python train.py --n_layer=11 --d_model=192 --n_experts=16 --experts_per_token=4 --d_expert=160 --d_shared_expert=0 --activation="squared_relu" --moe_layers=[0, 1, 2, 3, 4, 5, 6, 7, 8, 9, 10] --router_score="softmax" --normalize_top_k=true --routed_scale=2.0 --balance_loss=0.00234 --balance_bias=false --router_cosine_scale=20.0 --init_std_router=0.0145 --lr_router=0.00164 --vocab_size=2048 --norm="rmsnorm" --norm_eps=1e-05 --tie_embeddings=true --optimizer="adamw" --lr=0.00197 --beta1=0.9 --beta2=0.98 --batch_tokens=[65536, 131072] --seq_len=2048 --train_tokens=737700000 --steps=8049 --dataset="wikipedia_en"
Below are experts of layer 4 (counted from 0) of a mixture-of-experts language model. Rows are named up (a neuron's input weights, with its number), down (a neuron's output weights, with its number) and show model dimensions 0-191. Each number is 128 + 32 x the weight over its row's rms, rounded and kept within 0 to 255. Numbers have three digits each.
Before each expert's rows: "mostly gets" lists some tokens that are sent to it at least half of the time; "gets" lists some tokens that make up at least twice as much of what it gets as of all text. This comes from a sample of Wikipedia text that the model never trained on. Tokens count by the router's weight.

# expert 15
mostly gets: " de", " re", " Re", " De", " pro", " be"
gets: "\n", " re", "'", " de", " con", "re"
up4:149113154100146113169127126130094135168140142129129128145177147085143052112126132156124059177159120124202128139137153124153119155144106114079158118127116134103151176068142160091176113150134119078139113121123057146097150146122192113095122101115144102124091162099151157149159101164114151167165141141172091081176173135104178255080101134146167078170102096141133122160138127056097118091092138165097125075170134159134090174155143113178153094102164119119117188153147073157147161057164198127140092152114176149113154083110125119094116089100168162123160172141107108141094087141104115147
down4:155102159126112075189152205087109153164148178086125113180141104106121141133146136085088076113134144107118130128118120151107164127085135108152137137089164142129142108135173128137108170167195090109090114128067096152166167093089084150122105205130097125163117088102077129127149066158108117175188092124112138129127154114111148175185113211113167186119097163143127115102140119101192088132150139087150152124173087157134106175115145126091086141183143111129158167103158177154160086115113152138149133136117085077060159097161076049167094092134119168199130174128115109137175152144129141157
up5:102130117084089055113223133118138197107153141067143128127148137136120173115134134095179141141152103149103145110123149111165111182131133172209162134165147147093080150138144132176184112113117136142100097157134074112092220150176099149119136119090187145140155086064111101133102154152107127118112135141082118125171135136112114072121093156104096128118154138128166118144099205148118093146175123137067135153107130127081049107124142154118110128114083085085158129114064089157118185104112157133130099085126151066174050139132124138113109105099121154133088098128105169145178099183061160138
down5:129137126087144151143099155126146132159130093165151154103129134122162123117129122136126118134099113126138075184080121156131103096124107146060125143104143116074094105104086094136138115099130123137125106179073105072113143123207114119127109124173203118178155138076135058101187109133124094071155047102150092164100116155134168094087135100145155084143168100142136120111135096103231142111109140141101100133094195129132140097053116188140173090177143108074120062090144104128138134104149139111110083108066118088145106097064142156111112122097159157195083073167077098162169149171115138127
up6:121170151166120131173150083127097122117130164071157095088174141107154185139126116096136085144117157102158079125091192124187093106124134075150080146137142119159187175096148146087129133206060118105145118130161154097099134186145107153137118149147076139149101135121087101117141093188118108079100124105071119146133109134130161145081165086118100168129105151109098099080129069156146142116070080111116123129133106116167089078129085245129110123162107113084152155139117150138163149118125147102144105118165085106160072185131076129099131094106119201158083161095183145081153164089106171145
down6:173115115128115127141074132080068127115117151114179141167099152118125128126145142097113123138097165098131181134137195171164096117108111158121084131153151124123138168076128143170107153151068166183118144126082119024138101160205065132139172150115122145152123184146184140103161137111082151117113100081055113059136073160169147136112155128102156192145077137148130085103191178126083136135134175121097127162104130121142191093131130130097125126126083166172130090120095147080118101194141120125130154154117106118154123114108060105146067168138111097183090084173131121111151135138205112152
up7:103111164146214093097155100084092161082201144183114144120086152140151119081187151166107109129105074138073092074140119123117139128166097070107120114105115121166172135195163169109079128125145134093111080099167160133157090129159127155108164167179126153099124160124099077176124091125228158130164158143124140145110057087168114061154116093080108135141097089122142096162146140149134144133113142062147106165117122140082137121171140131155123141124133138187183092107116127154145074121076211122103107185177124157124162150121105150084144145087136101160129103129102121126076126113152094086
down7:107135180130151164116115083164132078192136153129156112140126188168126142127086163172103134152138165133132118158127138157042081139179165090094114140172145174072115177152107183132077144092135162105137122157097160144155099112089117161130125129133110121144103185168098126135141123147144094154087081111160115148103136089100113128139140082084147067110126173144142057159202071110103120113104136076109098125060157071181170108125075188147137086124168194095165123149115117105108155137166205096129124138211127092135112155121101085099133120188146115089145154112125099087112131193114114158
up8:141123103087123134117156087132164090163123089093163121124145193130110137110150061086141188039124179116148111091148155116116129158129153138137045141104063148093112127128118118112172114136110121107102187122140124154119080126111117129195161144164150082107041171120059116124115052141159170130113148132130114051094103169174137135168093060136152069075157171117139200123120155096180117101056072118097160162119114104205136142138133152147171112158069158159142189092153109087125130127117180122126119125109139138113128123165134111132145127100148138113119127105102116116154173129084094076
down8:139139146073131102108137084122096165153090195130082122143166205150168060120084147061098140154047069142134136098180133101162197133117139105163051134100122114164148088147163123106109091131191123160109102155123160146142115137112195139142112182133166090154121093137111074135109133127089126169173107117138102136138129123096123149114151139136110170153149178158107118117112085144149125124150151108119136158168156137175157156083123174127083154145118127162165185132088174098089158126105142143108107169075163079183168118099146216100171144124102091095146115134047120110160103140128169057
up9:096083095125091148085114151120164157124139102161148176161184075117131120188150159128146179136174094115159145160151183135165152105159110115120088099131129103176085142194135095103088106167177059201129068177154181169083126140177104154149135104129146173152142114123193159112153172145098124177140119142125129120165168119140133178100141140158148136112143178179147085132094143137139173199068127114036142149146176106102121142138165164144158115139097163191138138169137111135172128122144110161127140162137141097098138070135145152137064145078127122107169140141148171083110148103119138035
down9:121121094133155140141107170170125152209128142176148180140159142129127166119168146112134158192168176082167139119147107104116119067105151170100151096152138073078128083165142081192151070151196075128112130152150151146106127157149042155080122085124118167186130134155102195088169119167166116160076132102111120106144097207185108097139143121131173139072069121195138066104106151149113118134056147149092173186126158149153174101065130171150181118126143129115088122149159146106139140132110120091093097150171176098119150179099117141129125120121128138161101122110110118145142141155097137132
up10:186142096134083139127129143107085177042087130112173131100081106146105146147144126064178143144146122114099099111107166096168106153172138103155119176120143133191104126081128122122139108179087140079094127138117120158075163176104151111098126158108103151183135142139092151131095174105202161104124191160158145187068146106123165109163192085125147134102145104118092156173132100113160105149080122113117171085144148136131097040087174125125163128188164113115157092118111128185146135142108094096130130143128077117120191150116084080095147095111081211132119150073121166158095100089136158085
down10:148152136156135132072117136147103162122121100150123072143107179167070167094122208184127134094158096098132145098142084116114096128139102116186146155047135143153142124117131093094144147142075167104151161127099098144172102115088115103129115120143168122130046120202085107096121140174152100163120138162150140115135182115162122130147141082160166089083187062140137109125100116151150159125158175129179125142117169073104134114127189093129142133109142173180176161092160153092199160099110069074102161102092097167099094109053115069069118150093142091159153146148135129137139087155101136076
up11:149133109127106126083105092148072110125112119107078138158098090206121094144118146075163146138125145111116134114113126120114126084164159081160141096095141158150097187094103163115107107130044135197186088169112157153118109116106146128150083159064094139145175051125093123123129168119130117117102140137121172145106119114084128171109105082131123154098136177099167078124135140134093129145086055069131166135128134041161152062122137129121159091130155150100113213119086132135129129055158173137055155122094155149079148120099135074088133107099144090143158164088102186170122100152078109084
down11:105135089156104125082120093144116113124130087170148087160085170092127145111136101091138112134101118076134113185215135081119137116148115101095150101136174135140159188090092163110122122142146175171195111150099158124166089101159084174115139121053190129140152092171172147104076182114137158122118096168126147100059108091081127178128122130111123101155129098096134115140103133139137165130097109129094119155078168131077126138141178139082121141089132159135113175175073136062187138119143121065132149143146158132047137104143163174167128097045168158106213157108103127140086174144150144135
up12:159161167119092129173174149112085127173158131112186097117123077124124116130124136133154134183159109125163126079122117140123099186084145111110133133153196068181092180156119159116159105113080126144087141153158180111088181160121193147178169169106132136136204160081134191150145173083107127147079165120159064113142118150112123157128091136101141118139131112095140134112136141072102168132098137120115211152146163131144079150138121110146155153131151128091223186170094180203144149136148067150098150108189159124151109125159050116156119125154129148100160183171115149166112160139143154120
down12:095150117131065124178125105148114176087065106168113131152134160172162091084117155039092141084070139052103147116081140144100018144068106093091109161077161129130140137090080120117106125078112143121101127133104130158138133142210120134153107143159113122101069158118165132114162157157126066091101176159143134072123117108107104118181126153152116096097106094154098115085132109074139170158065168159174084069107144109150092139197156113156097169143150109119163101112136170136096132096167136117166125129146143112101158098133104139146123138093160125122153195176122161089152119118131085169
up13:064132138160148157097182116122137125081127124115085060069135074148140108142134115149117101174137093116113107117105152097132103120182137170077154104130144140131100175130117205090122135128153110166138114072223182138140110118159104130147115162108071161114055112063189124141040122126124117089105091110116134138126065106126191111121109168115122155106132110145124094089105090121128165092133190095165092122165117139124099115133145149107080146187133094164142122117079121132064106129044145139086139165172068140124129165207164099133122150107096121139189167135145161143148147108078154085
down13:116066109140149129147095042173121142147153149113074208142164142148100155119140097095133129134091127139099084127137106082149142074105088185133183099098110130086131144137159123107155075162152129129182110099156137144104090144119109164113149121174137088104090144183103201117126121121126120115109111101128102161130122177174105126118138137138093178128144147076149129130119162073162160071103148130179148170087168075083162122214070152096170098150137163146122151101131133147115121125158157131099139114109163128078190200125094154048098199135108076138147150099114162097118173204149181138
up14:111152158118079142185134097088092127114146148124172212082089073161096157148151151137122172116140126104155140129129163194105123110113122102146142151132166126126157107130068227086135188121117107132113219085104170183127149101120125170074117137133147190108115132125124139182113129088113099143119168157111098095121106128086155073154085187157123141093168104103129108056210116143082138149121162075130129193102139120110094122126122152137223162126110045135168146180141161175138136143127136113095137165153150153138120162115112150157084116153081128116133168155133075157109152078132146138
down14:114109151089052076110091105109100093148113107172142137138105145131169109109155177090157151158127130053118145047114154115122050141117136130130113162113112085127135143117119131132106134117161173150058116164093137135153095110149167155180094170100095091090172147144151162158168099144127087111132156144120111113170109176121105095151108142135098121090102150175096130124089143082145142091086197241154117084077119162091199130122111103138144127124169136123146131149110139174136084094185099137118171096142122056053173083158125150148143087131150134074127192207116138145123161133115120168
up15:137164114166101112189126057180167090097111107116135135094184182108154133189138152131098120087147092178165148114166107097156201170131102121076121129138133204115157202125151098162110141112139133130160085118124122132142111151066118141129120068089148153152137156164135079123164134153123122107146154149075140110138134082147168164154147172196164122163191164087109153175109138151126100090136143144116157137085134119173104129152119157185153106094159139167130192092143127130197192122117148067142095057114115183148107152082124152138144140085123154084177096085138114215088143128128139131
down15:119120087106144143144155176141135076106097122131137136045190174111067094119133092116063122101132102113147077111125152114153121160102156128114136139071133085105118107207134163172086084154136133099159100163105098097131061155167139111142110133092114113144179177159135076145138167160138010113131085157132130124079067102145106137112172127161147162145180126139111137151154112189126132148118145219128124134092131187113147143154078129099094118129135150161088084117094109131117114190125123117200138167092121102154118147164199144177119118094068130081115151113133113150075139093159148185
up16:096107151123127169162124110125154134127131083123179139143061095123135107148133156151177094133089153107122131094090140138138120159168110107080125118104122149141120103125094177105102138174109127101120123102106107180117114150072134136071183114060185183157057128120056141174163136107178105208155143125104139174157145135165117099169187165100152159095105164090163146168054174137141119124125122104129135192130128125102108138109085169158162156153136104129167111146124201170097107090053142162092115048141153175077149128097075143060176143104146130137096133099096130090159088119126107192
down16:111166123166099125144148095101147118150054154153127183105083126140112130178079130098124150117172166083137151148100132078154109155105074153098122131177166144069163118120074135082168187169105120141108124127139137148137117105112119149099089122145075086087124149155187153120150169119130115167138154177150087082112175102091124105147166153112138101105062165107109121174139110150113125151080141176150070115174112100067047116097163123120148098097164235112118186144134178164118105098113048096138136123143161146051120119152119132146108110162142156120135140135113133119096208169151068172
up17:174189147103121140180202128129081149104125134044094199160101138118174125231146120126080096132133166137090095165157152182131123176095174109149059112110202085142153134104113136158140106106105104119104088074105118139163107113114176151154115125116075136159175038089114171081140158105104123173109166129107156135117143124154089151126154099148105121105140170140159112165135166155122160121141156111123131097091145115127112170127089145146116081064157170135126159163111130171138195076166189084147168161176143159142166143117128115165111125109147128097079157146166109147182096149092113146
down17:125120131125116165160083120151115112138147073124112104108132122115143144127160117075170134116093000141210118169119132111147141094110149143122119178122104121118135099090147106137067140102085171120090152120071176155086085138115111126153110144104109088141148112157142116176094157077072173140099096170155153095175132126163119062162136073185138160115115139135158122123128151124075072076134160099161168163130169154143161210160080169081110135138107167132143065070180134128068124140158144124136120137130140127095163091067118122188123062185128146125118131147122074171142149145171170155
up18:123163101183151089168094153105160095140083139125167155089123150132169079113058124139196170147135083127113121091152211126112105191092067105114113124183154139087154159109139160094126156128117145141114152117115063134086133146097099107112140135120119135088077126135095146170150151144141086175119083160136104148129167111086147110163146188142139150206102151123143149178049196112120112156109133112152121190142142133119142080104094113179157146178143163107198116173105138117160130127086126126124092077083129188174107099123092153133124111122111147086192111202070064162099131129092135113
down18:102107090131126143162188110172122095106093112154180138159062108187200150188088141108132119085123149082117142179133147160125087175111123139069135094174116114085112087112136120070143181085078124132103124147081130131125135083128110134144091117127141113093135142137156074112154137180160118139124124121159120145087079096136036091187114168068114153130054134118155173142116129126167141132090147147137103138112120114077106142149129070183196119172118117137166117113144123153147073110098149156172122133113072143050100062138138139126099092068120179156174119160113096158162198099108157098
up19:106105136137121130093131129135154143015103142111091097134138136112099146143119136161137133023141145149099168079113102132086099145143105088117100115120114125139111139213145148189169067116196171123075193187124144121087097160125173170143144121123187142110117145118069087111072157090095149114154060154154088097132092110093125156123163120117127126122122174141118122127117122145116117129139157142083108136096108149138087127122106125109082111103168057117186094149122128110090116167113120086105145140124175167115150113163130057165055130113146106109155130128070079033082069113141090123
down19:146135147138152062159147162183134073142124169104100115152124131117095106138170128131149130133105094103141182122082172145139120121151133149168171124133111091174067154122161158141141106097163128124116187123116116077125167133145168127154113069078124081143066142153058090188194108130137149175135128083151155053092114126117118159107152148208097149125072182166146108120099119130148101062157130100167227151095095125087136162126112159172150098120120130155142109236126191082136112164114099129130116199160107164080174116139137091131155149118147139116116187116116159159093084117115133127